config.toml
num_hidden_layers = 9
hidden_size = 224
n_experts = 32
experts_per_token = 4
d_expert = 64
d_shared_expert = 0
hidden_act = "squared_reglu"
moe_layers = [1, 2, 3, 4, 5, 6, 7, 8]
router_score = "sigmoid"
normalize_top_k = true
routed_scale = 1.0
balance_loss = 0.000239
balance_bias = true
n_groups = 8
groups_per_token = 3
init_std_router = 0.00838
lr_router = 0.00124
vocab_size = 4819
norm = "rmsnorm"
norm_eps = 1e-06
tie_word_embeddings = "early"
optimizer = "adamw"
learning_rate = 0.00204
beta1 = 0.95
beta2 = 0.98
batch_tokens = [32768, 65536, 131072]
max_seq_len = 2048
train_tokens = 346300000
max_steps = 5066
dataset = "wikipedia_en"
Below are experts of layer 3 (counted from 0) of a mixture-of-experts language model. Rows are named router (the router's row for the expert), gate (a neuron's input weights, with its number), up (a neuron's input weights, with its number) and show model dimensions 0-223. Each number is 128 + 32 x the weight over its row's rms, rounded and kept within 0 to 255. Numbers have three digits each.
After each expert's rows: "comes after" lists some tokens at least twice as common just before its tokens as in all text. This comes from a sample of Wikipedia text that the model never trained on. Tokens count by the router's weight.

# expert 21
router:158097091152203148105152112176155151157161153140117125129142199091190155136125089103125086116138113097135121144174165099184127133098116139123112110105131111135135120089100112142147081112134200145124104142121148132087138127127162168176106099134095154150123124155090174114080086085171171076124132145071077189057076143105099159118131109168155127123096114107092134142113148107055152090113089076159074069129076107122138146150111138106078155120122127172173124113199167138128173092149107115168123127192117169059202133157119154137139132058139126139154098097116189101169196097114153136119091105133152140097109186095187104109151129078160111100077138120117133095118082072186153072136
gate2:123183145127149092122144089115129209148106147102123097101170125136081128171110102131155120155117116114176110089133096140154121121173160094095168124096147110091132130197166182137140112111163147089121208152150135161098179137080111091075099172135128133141132105153081132132133139152113130151136171150050090123077142137107169122104159137121204089116173139137179134167241121215095171132129146114141117124135168168124131130171187131162060116149178131081161110147114169080148121070124161140139192136151121163131112150196157160155147107077091151158080066121097082161128166110100146160096113103150104131145127153115144101129177160168063139094130126154171091128172145133132161141065
up2:125139067187112180120171113125101161114110134076127139092134139167116161133077123114141107074161168142112179116132108143101098132148117110114121137112145085145146131065161151135122086141186158165103127169138098098143110126103121137091114097130127171122055226155102143185102093142133097111129144162095164203095064112104081129089127045095125164075139141097128147121121098123058144103115130077144136111135177139096131067166104187138087079128204143110092139173188144147155104161122194104119144135190116118113073103161095169156154131103193170128122090132138126116112154135157118107069110119203130124135130166102092090111126135112109170126171139089181122188055160115150167148098
gate3:129146168137136178124109119091130147113146129152099191139144134079040138106134117062137120132176200092071107164124124120116122139078111103129105101159173145132112167091154161172150193134144151144131087170085172138126137114119133145150071109154127133130151066132100195096134081104134197096101109158117129153179105107115092152157148120159124154100142143134132152113121093119128042107102161116096190101056092112114146140146113142078181116140087131161041129079165125137124161145102087173142104149168141119044118081042127125124121145119081136114147100135115112099162119139150174136153082100085170180162152128143116138062215147155140071143103151132162150110107129111165188083087
up3:127157159121138181109122133111076146144143160148118181153121131107043133122164134077158149129173171097122112143139143138103135151073122124119070091164145143139138171105153142194135154126166148139142058164081166162161132104140122156156085124141139157150137101141082197103127097119120184098102109213113107193193092112112092180152127129170169158102103157123155125116098079121141055123105183106109173104063121153104158144130154102113157101138103114141041117059169116138102170144145112138123111142150129100033116116082142115085140166118079097104155059124121137096144106146127175119177079109088196184159144154119121129088199118138136089137100127141195132109107131111162175092113
gate4:111163148143124178144181158144104077178138127175091157093168140062139160166149103116113133084118132115121119061131136082135153104098155119077166145154144078156187095065160168069145162133117091104081123084136146116163109117115160116160150099181105098109156126128091175125126131146151106150155144129117120127095174135192146123118175142125153130146124093090112068103180131162115185107148115110109131134166152129204150148156060138173108198100082185194122088175130161126109135128148080126137070090097036125156155155180145158065128116115117187128143127086108068105102153104163132167124074179150140111133160160125127141125088147123078178130094105179186135104085115105137169085096
up4:117114094113067128110112131140093138097127104145090074122091153124178162097141162071183115102114094154099098148128166098118125139088109134143170156124072108097121151116118157145130155108184138166164126195174113102039174163130107121210092087105106074101082133137118120163136139124065177159175094139136161102175145127175174131143091057175141133134146106121080199140153162116165145148131132167156164130106109125126124156124109149129104110080136085113075138130145041184163114140062153146093134124166100146039098121174098121186155144127174107157129122129127100129140126128126104074209112105137124131117109108156080064113044081109173106168135165083111139161137096127130142102131
gate5:161041105105092128107127128132186156108068144148110115105226115080107109106128109100105132116132133195165138124154068122172153070146133138101082144135201125122095177197133183132068081127143102135113173187097129088154147150157129104119181145127150123113079103113108134145131187132123124083148136146100096130123135125136089041099094089124184129122184104081136130158103132127096106150143121117123144100152109221076123172153143185104161096123060181098165092090153104120147143096124140138139132113121196126123165131155081123075155105160188160159129086101107135154149135144124151182089089160104099160079099145119172145152129127093175115112156094154194118100125105144075104128083
up5:149089123132105120112129117155174127146100127163099117137158052088164111123159113094115133154086144255122105137136065133185168113123175137108112184136184108133132186175126187125046100130124152147120129168118091103168103144153116142089186131170148127114065072057111119123150188135119118090145138120105122148129107145155118075113118118121140113172204086104101128113105102129133080148138166125115138098113112203061113160136128157079149087109082167103104103110143116098142136086111161115127143084114195103096134132137062109078137068161204148146141069106120116159153175102128176159128121175115098138070129146166148131150099125128169104145116097148162159145124100137050143120075
comes after: " the", " of", "-", ":", " and", "=="

# expert 30
router:170136097196107156124070092033176145141135164115120114159145127101134139084153153115157095129157156108151179170140048082169192143125087159151130111111089133103059157121080092096136130185129150151133086128084193195126148128136108147148130097055100163121090148097119127132142108094126087138151075182134110158117141114119086108123129101100130106115103121140140105206122134141081161106090083150072114101160157125171135087141121130159184099127146180136142136146147151077110161106085140116200128160135188088120096157089113070151154075156133152099123119148191199168144082187177149194138124100147135139109162101176070094090143129090105095156099139151130145115155135155153133140151
gate2:115093106134118100142167134111156154099145139169116146139148171094093099109171097109181087099153165133183151144122099160105086095123163109130097113130112131168029148117121141146112089105119116136092082152178174145125155087111210136126199062117162119130128176131153124131174119050166088103134143153097092162105077140131118131115199104225146163087072146122122146092114152109148140127133130083125142121106205110180060111101098173112156075118151132116108167159142110103156175172111104149105134141172153129123116134043059126115110130108154148071110085146184177178123113145144187153124119095164135145171155125126065116137161178101111137094129142147131153107140170145186094186116
up2:139157033154146117131135130124042082152089061164144124171114129079123124101096145188091158088152137128104120130113161121126145093112153123112121114125072159064135159196133142099107144131130135122114168125086098114140115192147156120096128156120073117109127071111151114134120148157088135151112145148172170128207156126146119092150074078150093110130190113143120103111175084113207121107120151122153061147085135180122078098070160124148181114104077094180139142068105137169136125139154117081136102149128126095104116163138128150131148089128131081106123179096122123160105135216141089135081178094115091075103119128074166109104117164130158166147122125155059146196144103042141157116162
gate3:125162102136121143117090105130139073080137126123085141136161112067135099137082136047198146147145109085113115180183115140128141143127063120146122099170115070131119155213110134203142131080082134126117093112147204119134178164147184106135124100135122154166178172149148121135168088118141153131137084127135065151118151154122138162114083075140090103107103148187177137107133164145125121116137150081117120143116108139121131096062149090176088077093142169098133180095144137116044082104124124111196094133162181158097172139168154121164191090131133104159072113102127182128081090089118174075134151123140102157093152169085126112165129119180087141131092134181151136097115092129135194118094
up3:141122113189114146135129137122096186107137087116100131111190029054161136165100098057141083175130137119132141180152118080134131197126115126143091052095101145137142152107126153180146084144101141115136109084181184110072155160178158142138145132147093132117166103121132097102151128113132127151132094148162100166103068185130150137128072098099124105104077131161135104199098093119209088115164123091089074134162095162122115109074105099143101081092101112115115094125163077125121116122155144144148093072112128138091144084113105089138182112142132156180123136177124183105108163092077158166140213092170094130123131138120115134110133120123129085138064136136120153114089082195109153068110
gate4:109101129102121165095188122091141110117047137131139149157111118105111061033210108141144101110070117117144130111106131167092158154127155085150113166162066145102069075157114139135097110116142103091137120139138125161136173151130141098116146140091113034192115133053075123177081191156140104129125157168172130164102119149140128191131132168114112152132140142174195124090100086101109099141124133133102136143184119136102140107170135105103112152074194107102172102173205081120128136160112138121164144132145171108157121171062146125163132143093139124092115133138138118136126096143081098202109172104147099192166178086167156135110135142064127115089144090084188114112157153146134099117129
up4:120104104151122127168031140085123151100184094128103087072152103139187193188074145128086145149084160118140109158144136066176104125137163178139153092155161114158183128094136122154128135131195161187164157140153114104088116124136143143106114105120200166118209097201171108069144156111143145150151125097093143098092136121129120077120136095104099087153113108066122136192170129156164132090116125110150123145134127128168107133102091119129153074131095119151091100077088154124154168079108106168136106149104099154127139136114140106135184163178177098147145133112085094092161169109164097108145071154080142098127128156058108187163153133197146108129091139180068105149153105126112167090155
gate5:116115098156149124154120103146114164129154152138106193069136118114077114127158171126100133091157121058138106147134083186103158168119146131082109154150175080118118170088144152166125146115124124120096117136111179134118159126136136155180095070094122133146070156141090125142167077130087086139159097128094123162105104109113098156113149136109097108122148183112138094081090220148128131132170046097082122130173108153111060081200105146200122122130044180179095141101141203080128162145107139186086134100158146131163044136160139164102149107171078137170156117141180129153115128117165153180086098146118143140196149083157117104137082175095092184101110119120129115110124107127098141174142
up5:130144128196106166072127152150071107159123096132103092133077172105150125136089157135166115161121107121133095150106120078055134124079100138113154228113134183083169169204065106118120087137090135097117134144180106106171142096193117154115164135155160226146113144142122122086137115113094168131113125138086137109132119142142121108082094125105093120120153108113119135126111206126175158110126139108084166135131170190120133137123092150130093108042137134103126105112131148089153144116133169130170117036118112083129134081154090121141073118081117101106125101145140142108093095112081175132139161144108107121100158042143118075121120106190128119144177089112137119120069199144038140108130
comes after: ",", " was", " to", ".", " and", " he"

# expert 14
router:175134131184175096100110091110207151214116172114151087148139119154104142104083160129107149116109128144115094127108078139064183154118136128080158154095115114154128145159118147155117101123229162104123151156102124150135116109081046150093138184091153073136125059197135107134135113096121124111120147162098074145139089155096136099078099075099206128104088123120142090147148071157137095166134162142102079080128122122120149059148091155166111136111157137121095099132154124071200121105152143116133147097089150184149159107155095108146068090189114177095115161089118143064118075152173103093083125100146170161116117143121164126138102104105130170139148132090172077132136152119129130071124
gate2:126164141121131124127159074126179137202101158109197125139114117185079098158096083127135137078141143066100116129128149170115097124116074092099151162131125112137134129121145102111125086155082106107122184126165119120153133094159104129103172099136057110147126177205080175155124100108117137103082181129144112184183173168081125098128157178154097104089119160113201136137159105174084142139116166163099098130099170090098127099114090077130087168134122075165100153109132085073142151085160152141106117085111162144104094087158081134070159091090083235133150170101165143133062102074187114098135148146147089088105110129146102141142130113161140168139167116150101084152159073108098140119120
up2:172143109098071158143182126150126161149109109115128143120124102148119164160082134175109142120145112131122121186120144119138139100149117148067142161093115132176113130125117161146056151183125081121050094097117104096123108151136030128111193102140075047158123184128127155114075143142148193093185187087143056158166191175153105090164119135120126137163086122154090131225132090134115075147133148145064145106115125098091133146102084111176062176121107105147119171126165123109151124094116156181156137174103121114139169157165084125181133087178122151135198165141118115103097098105114112139112169148128131137114159135137160140092094119138136136113149143098089112163059061119105119075107
gate3:104150136113159095107107137113087159105138152113157127160206104228196164148076128150170186076133072096104191116138190143088165157127125137156128130124152183137107049174095165101123151172151149083185166157122140133075074128130115098095104136049133134123106141128118148144128107116106077129128109141130155127158176155156171096127140136171153110112177162157150130108140157175179134204095120118099167141114172135148116161081161110129136105133166101079150175153090094069186132090148161189129177156084149172147141112148169135141115154155066140124151080095126176109120143139110130070094104118220118109154197164099119130115140188144137133111129124106131144077123096126119114109103
up3:101137118101141105106131120069175184108122157073015098083123166162142110082135119075129088057101170086101173094106100163108111097107106133159141117071143075110080142183113136169157214143163130178111091186130081122125096101122124112118107061173137080134100090103090175124115150131112170145104133134140123110157139150124087123129092126097137131118097146121170128162111101113147111128054066127147124135098144164070172147127133075106142087168103161110143091124096096119162151097133081129173144125144204134145119071125173157146149153153131121095128105128163176126146143129092114065111135136113163137114147154122144092151097106171199102129167053183088091096109175154181156149169
gate4:137169108125128144123091120100180129158189127151132168149125093178141108136104115088226117142103155185151064169121098146184179083188116116127101107109102071121155094126181140165177086123063121129111127116123162190149120151129105123133195132126105087157130085167150122132088136103180130089121094175109099168087123106156149141116173118116160135096169088179107153137156120156116124122101137130131112123166143066110145129082085128150109167077114178094082121100095178084104071133172111065128163070134138124085184109104170059169066092102150107130099143119110095109144129143157098133148173130129177125132104171081113145131107176125057129110139062148146112200117126091109150140052
up4:178122106130128117129070164096158159151172104131170142140130146181155140134102087129153084142106126195132130156114118122174220110170078089124160106060154076126131117105154108134161124134039148145080131098111164119156148120133105124157191145126145160149086123135120143139038162143145181098146088141100063171139172054147145124113137117087080151093164112159076201135161083163133084106166102124128123110145145093126176168088119130175117126099083133092113093095072162138057024133169150155129123077139130117101187114124079085096098082134161138161073154106129076141126141138157124167114182117163162152111122155114084111121138172127094123096157104114097128168121095109102118144135
gate5:102163121134154116154094095140192107159143097092128101129135153118099101131118124103138126131147117102106130081128162081171106152128087086114176145155125118084122138130157122145153157132143138133120144100162129168104117125147125149125111131161187099158112154140132074115030176168145133177164122133147126091128058153118121185124129131115068076086105138135157114228146106111128122126118120094117148128167143122106136142094115144176087148196134135134157097082148155092057170124200138162152166105058131144101163212131176158159142096165135150101175042137108143089129091117092106119110104130093172180070159141058172107152101094125094162114216126059202094163126154091161168140104
up5:154120079116082179148092144118139117136096102080156106134102091145104027139064098105144126048107199126061141152098162194107099145069132106134177094145115147151112163128112128147103122146135108106154098130102128183141114119126129146122078131108153114160117151137069136135166101091154056147118115150104167127155117116172101160133146089085101157125093159100153092088107173096121088155143110083159092105096177123106192059122135055159122175148182137150091120164162134169122116116114083145149151110134144147124107180102154127174102224168143142148130110093041113186123128116145125097149083202130112159134144137138124102191147140087135107132124061108131127181149081143157137073160
comes after: " |", " the", " a", ";", "|", " The"

# expert 17
router:165064172137082079129111146191174121192180113078098187160124177086107127102131118107143073118098141124141173115142172148128162131124109063130135085059097140128113146116116154116107145060141144083102111142110133149115149096090094094083175192100129148115169131114157107122129085148148144101099094088144056136134124111161145201110073110122154131135041152151098095104153141106132138130119140113152136057111096114123147074096137099095145144115097124087102060147127139143109112146136171131150183089206153085086187172128099171117163123162134117162160179098115154141142162155155095112050159120083192123158145152170150104065063148070119129142124128112158175122131154146102125149164
gate2:134122114122159182139133127138081062134146173103140142168158160158123103084114107100177156096133138148139159109101150135113119110116128096107073120090107169077129083172083140120109173172112121128159087165118115174011154110089090134076159155096123091143142144132173098100086132142032141197165167137103116122150102125048145178082120126189151118124149120145207132144102118157173156077141126107128147130070106090128091152130119110140133164115117137077150136122086101084072162116161138098131105178145111127116177139095148163152152103087121131136144181091162147118084160173057113139088196092127120181080128141142174072112126147086143121021126137107166131106133128141118101102106
up2:124135041135143155149154113134163149071178119146172126091114112133109092025113119148135140202123183123073153127126160128096085151126138176124107137109148161125100072073085127160104158143157137141154041149105159168093184084097137166096140065149155088144100113122148196143072082150148117143111180096148112190130114141104149134067137091125116176136143102149152136107112174136139119106150146131110180114142152129128120170129123175132127129104136112137144131074115092143092079101161071177101125097093150161125156135041078115154140150180123166152154181107119128127093165187137154148159176089171148130146137080073112113102212147103120098073097171123141163159148076116141107080118
gate3:129180141134096098127111100128143146202156082145133209188124096136209122114159080157179104106137136170190135164159137178118176100144145075105128113089114131146131101112124180165129077110146146131114104124127193148199159146157100122141147086144128136129114113063171150088095117088158091118105095183169167125183088117160129141090183113138164123135139092166126152092127202121158117119152171103112135127097098151130118161082132111144109191128110181117147097133111152132125166077166193129095106070169102100115141109100116114119143131142144133151117136165098082100157133132165138140206185147140166120166094034165110125078159166231141176147143127102154170165130158103141113154108
up3:129135121141074084115117120139211131103116099121084079044112105141133173133097245077175138140090087094082123124130127136141117117150094135060144135138122215181166152115134130146144081115099135081145078163136109110111090179163165099108081168103140113130144107150095101076109122133110127091117149153124151113146095136128201170178099089148128148169122137141123113165145125158158134099167065137136088134127126071134094156115129138020131120134118100137074114164143109109169078113108145132210147159129115145176111095095141106143118094126108130107128167072101093159150153124093132044156119118164144145128103163198091118165132084125139166199152119118139138084160107174183113105123
gate4:144146096115089140098170092147149080104120158145122153149110131112133115150153149120072149083130131090125113110085136135153118219105161107073091114128095139119117070209115142075104159132150133130085088114093122104187145115140151092123095085140025147197082146105151149097169082114130160162155128142133134094215095153123060076085156107164160110185140191149169116152092178132169163078082181150142124118134105159145149142133109114122074127087120148138123181150146098151097132118145148115159131128173123128113145077150194164145094152095106160108145080162116151111124154138102169163176164179135163111106166201095119070067059122169140197107144153130141115100136136140095162129127
up4:123101129155128105137071153119080126168058097123143100122128119133151175143112125109113099171117106146154105145152093098162140099141095140163175132123181129109159155111150141144151086106077131135098227077168104120070105149151172175152144163117199148073146128147131111126132146169154062098085093113110124157093135105187109192135087189073071114047122094066111135105170106132109115184147094080074151149083118110122149135104133111159144121207120096112180120117109149105149122114095108153101114114064103114131114122165128011120157087184172094142121102130156103109141126104115108079093129129133086132115115084136154157168174097156122054170125130074083154160099080110137128115134
gate5:141122090148103128149103109140130103106085089085116154080092157151116062102135135128151127072130092179176147135116132155115130171133130132138086105131118179141090156187117172103139117087159131192102081185125171077160175211137164077119164122127168092124085070161146134102172107109107091070218157138101152128127144107140108134151145151131110156105086160039104151152142177170090150126091106163102165129151080096154167094160142179114135105130066146127188153144096122145165071142165116139105140128163186166157185080101111124173141103101151157125090196099115112126123089114124138103095132124088144155096046146122106101143158156192124125191139128166169127103148181163112081125117
up5:148102083133054127158138146143140087103097105069127135042057132128111119111122129103094117090110090077126168164133120077104128123093149127142115119080125136109065138174128166066137149120165132132134104141138161085153179153171170085146126081128156103068105076148160155050171122090149115128139126148127164134123105144148125159130160158149121158087093157074125123189141189103090136113060104177121109124158111083167154133160091163129115117113134126166148135141106156163125099094156140142159127152133121160140219072142123111194138035091170193133130154123103103089120168073145144124083172152096149096064102120081120126121122157206159151178099091160130091089159152186148153135117
comes after: " |", " (", ".\n\n", " |\n", "\n\n", "\n"

# expert 6
router:167152091138177103134087086113166148116157196109153091129162217145119117133133186091120174107179095135081111165174130143118147164075150144138116080112218094172144165138096138140096109230149106081126140185158090120151086114087138171099082153090150148132131105207084135099077095176132167134152135114121136102065125121124126134127127114151164107093096124093095160141105065160130135097109121143117042115152118110141096108197121097129123150143130105181152110116109144140116103085148172088150191134120094225161127149103152172158110141144060132151125165129174178112122072141142111120146108127156129116081161134145123103060100129104097121163084125132156083141121138117192132098128
gate2:126196121115100036093089128172149110107129135118141079101161133092130104167103161101119188147138087142149140090129162125090168171135109152159161085130128133171142142187135074174055247135140119145142077119193157160181116109104153104098103099101184116132184098153061129122107148095100112169097083181087141089140105104154157128084135126150131162151082109187155222112122144174122166126148129140129108124114124181160119158118132085147142118101157171124154116095109112122059135122139157099111175121109101124139124094131149129133120111155041124157118096103106088124101160121132171051110103116138203149119061147114067097134140087124132101119140124099157091162102109177142119126165
up2:136063142115165093138145153099121098136060083118089084078088173152129070153060212078100134131108094097154105151138170150120105119151126141159151148117193134139076137138089102163150124108166114049132121125165083137146121174075059125085155118111167138139167144092185117121110104121098120156145133060136101117158170158120081123106055194107123120142159131167107115152177180057130056145097128106149135146116136113146156093178068125099156114147088184119132182110093131158148138088168113171082068097118129122101127130128095141102142049136124095112148095109158128174158142185100142138078112126114124088166172097144158148154105138143143142052159135119135074132093139141128184142152
gate3:121203211150156103076147097115193101191154184182123082162118143131098098099115149145135105106134174118152093125162073117144170078118174085096126137152104073165165147172134155149099100124138135093088128169133081153163104084163129132083089197150175137112153051173146119164111142072129142099141131127098187125105151151082189129075138174150161115108050117075146131119169145144129175169178135117134102144151137133086173132103117165098165092162116095105095091143093143031150110110193126104179149136086115126083136143126118137086095103088132186083142080159134142149105130129134132124180143155111119126093139118150089147160142100139086116127163118117180158122147114115183140165080
up3:124163124133101159090118120106154128136159134086182137166103143163139237173117151063100133145099177192180159130116140131096123147084124177090079194103136141140142125133096152119132125138189185129158109125105129067069107157160065139182164209099085135163061117124106120155124075099119146140131112150080115100152171158124214116127148198140104127111112112153097114083129185129137084102148100149171082101136047175139105131124115137137164116104143108067132123159125121072157153128114137137115128108150103140090104123100115150123099105159124130173115197060113115169105145115116111068097111164143157070072139104104122111167113130148161128173113080116097098122135161155133071088192
gate4:131170113178159164106139099115081101104169149082088170110128149131130104088205150145102177184173082105133068146122175158154090134087121163131135130142166127128129111046079094089153192101157154145188095120166075148116117100130175143118132132105124124109136129171132132111102124134095130154111187087144187149107149135127133098081144127151131114112150084065016155137104079139099102149119106105124142153130149154134116100231121164120115154147108050133128085107088126069137161132151112146111153095038104175145097161064169132151140166128126124160143180138136059146117083120118149113120141152098109093065095125108133170130103103195090151120102170079137101107112135090140111133080
up4:168153105168103088126053126096129164085116130183138112101095135149115098138157098098144058145230176108118135156170117173113082115112141128148122146131101125154175157135094128177142105145118114096158037068165063103165158129135130106138056136121132120109113099093160116113091153078134121140106098073160155147133096062120140111131164181148154141100119073071143128147097135137101129124146056125145131143134104137142079109180125133140106114164134139096172122147094112116096158162166108115180109104146082187150081131094181101082121166189151193097098177167155117190110102093160163111084161141113048090112118121133140171145085111130143064136150124102127165134165109144175091195106
gate5:111142104114134141118147118134133133043167108162102085098128141118110150142178135122184160120067094092100110178084101151080121117094077146143123148121112104104142131086109081145054160074148149089157115071148103078160133130147182158173098087113087146166070135138126131140157091132124171143114145113138168165142063181030143140154079146105142197148063129156057151138140111110194134093127173123130085144082140136093152155135110086123105114144075141168167140130117127138133157074155092127119172093116123185118146188091123138172174122113087144109136081121178112056108164122124122113155078105154143102109109098125087151106152082166073171146112098146168120157069157101180139118191
up5:111127127145161087097134121101172140151147092142116118106121100137110140126107119140120077100157152156096110117128109137035141119119056153110073123154107167118105171149122120116140167136131113103116107094122137088102155153145185117166122123156058175121109083080169139136141100128117169110152202134088110157133090113138115110176056123133171153153073158116070165190196168135139118124115123109131080126117209046129119154127143106184122125083125164034074118120116211104072129123146125113154148149127134159143151159107089088073131119139154103145180108117151134102049132142151113092149081156084131156080135156071103153139127138180117072113155112150170135129087122113208177047123
comes after: " the", " a", " and", " of", " to", " The"

# expert 31
router:177122104187099165149134158128095173137133119085150118131149141134154156071143150111100097129123125111145187141094138122171137107096073121121141092115170103145094105093155129067150141178156165085100127164104172176139094148181111181134156149072118115092123163122123155101098092139158120157064065118137048107130140166101141135163135064119196138224115151119081103104125137129101143081162108128196129123074134196157147142101117094092158143191129104103171178170116158208171093164107147151172087148080175073093160110136100072155123112137151118190145116106141123151097115113164135140162142113164126125157131126101180088107113031156155143128101102101171122153163118126160092111164
gate3:116089126101207158189157136160077145124121113150065096129175175086168131129159076105144092162151134130163126167172103136121154057161151131136062122092118173122163123112079100072090085144162094065103131089099127133138095051152116113166096122107143115178185159160160112154118096150128095095105090106129073113107168095180101137141146125103178152094125118174161125105081084095133107107121126123146159147110079158194150068118087091113102149103135059140163154158164141160158127098080098086100163170091161121157097136140130091139113160097149128161133109058123169151100093105138084125111102154163177086147110158093049118152114087139195130164078099113108102103135138104146087083133
up3:107133154153034102125124147202104078106162106119160160147113131221087116123095109176185133086059220127102135125127084125153112116120126134110150109148155138084114152149123113184155126066119164102153125157065109160142173172108157160146103139150104129069099105127170150094136141090169148155109083099114177107137167092095124133156097109133126096164135116126082139134198136162086088136161171112104144130139186063118137130137128112113140094124116104114099132072163118092146101138118159151145142141148103121115121146102132121122132082150135155092116112185140132112189138178107129039127120075129066143079127096129205116112076164150099170117134151151049240160120117092129112112153
gate4:119118103196154135156161114109110163065121065150093209173146126171160122113113122132151116084149196086072143156109159128104119159135075169089079084045125116113160084094144133082151072094138104103087124131152123153105126133153140169110165076095031083088142137146103115152184118114182087084106156184183090136158106129146133168163183148087087135138151085114132152068053110102067172123096147098131137136097123178141071125172112123151098180136114108117130137135180076103190106134137148177140153141126170137130098113120110103161156143126092167137156162105142173128103135136151175102145094189141108135117096099181119114149191110104131150101080107156121137152124137131148075130095
up4:126130150046101122101108144155135084163139181126156067115137137090088134139161105121118157183119075174213112091149084129137130084115186088180170171187119150143077176166099105172075172134110151159159143126111139121137112134106134088133093165138212165158121148093146121106083131125084156152154094069068171132094164123114130068082088069176136127118097151136107099186212145167172096131164098149133134128169153079124173126083145152102158093110160135147123132131084196140063150119126095058112113117118106116129154157109150146105100116106153103114098079117118096122145115132108076134102142056102154124141170162083129121138054149173135121161161158104139135086132128114115179128168
gate5:136148097101114137171127171211112168075094155107134077097145097151123107170107135119103167122138152109067102129092122094121116185107103170107123165094136145164072124088077159091153128120150124196138163134158167170124151140131107228089164093136204172186107128110106142089146110137137127150126134125164178162169119157134146132113098111087098081172142155114129178155052097153141089108133125092157117134166115109131096074104163116119178136166110113136119146193175131130107131121127138166137173162123155135048117187158152102138176111123074177091138118139135135155174101114168181139151126188124106119175110132182102153108116108073098131056091152161104175149091183067072116124171
up5:121130172165147119064135086020129054160178114132112148185097152121128156076143138140117116120115117105148150163139133167128142079139162085138133104136103101104191121179167150141101106118094133054118121135095071082142131118106160051156111159117065076116159119147132133164142161115118136108136139125115112095078102126122120133117161170159118167118108097129108088069198142094129154157118125171092132118093131153108173177131092164120063109073127146147108112065093123134131126133116120078144064090134108118184136095123101135142053149161175088158107138147107108128110159130086090131097136057134186170102144101100149116118132189181121115212184082099156090093145066180153150154124
gate6:132079098092118102125122132149064106114093092126160101151144132104119135144078101142144092147158093156133112102190146127136139158117060160121110086140166118115127075099183125092110108123094144090180098085143092101148103152140130126081150138110134150100157166109120085217144098183089120101125077112111124175095108105092111176134131091113137083089140157120145138106102107132101070114171123070177099132103130126190173128117161134144104112130129086122134137184060115144152140144168118100113173098089103142177117107129157123115143021181108096118111124065114103152110094144082108130066124172210093096102110182124123124204092127143128159153094133216107206081181103157180121156104
up6:101140135131117181140071123145161198149158164184106198133142165139164152101168177121101208137120181109119140171114092156090149110161164076137127188136093145149140198130073097147152141139149132159151185124167153132057138160115164130157173134144157080156100095187147148082152100105129123131118206162126128129148133153169154022135132132162097190141113123100114042169112145105160158133112113146117159136165151141141092150118102099118176116128123170118142112134138151085083140126060119131117141131152142099087131130147088093145104177108149125127154103186142129083142129126203161130118150103090158115123137095118136095138154125088161084070176078061155104175112198117067119157143
comes after: " of", " in", ".", " to", "ed", " is"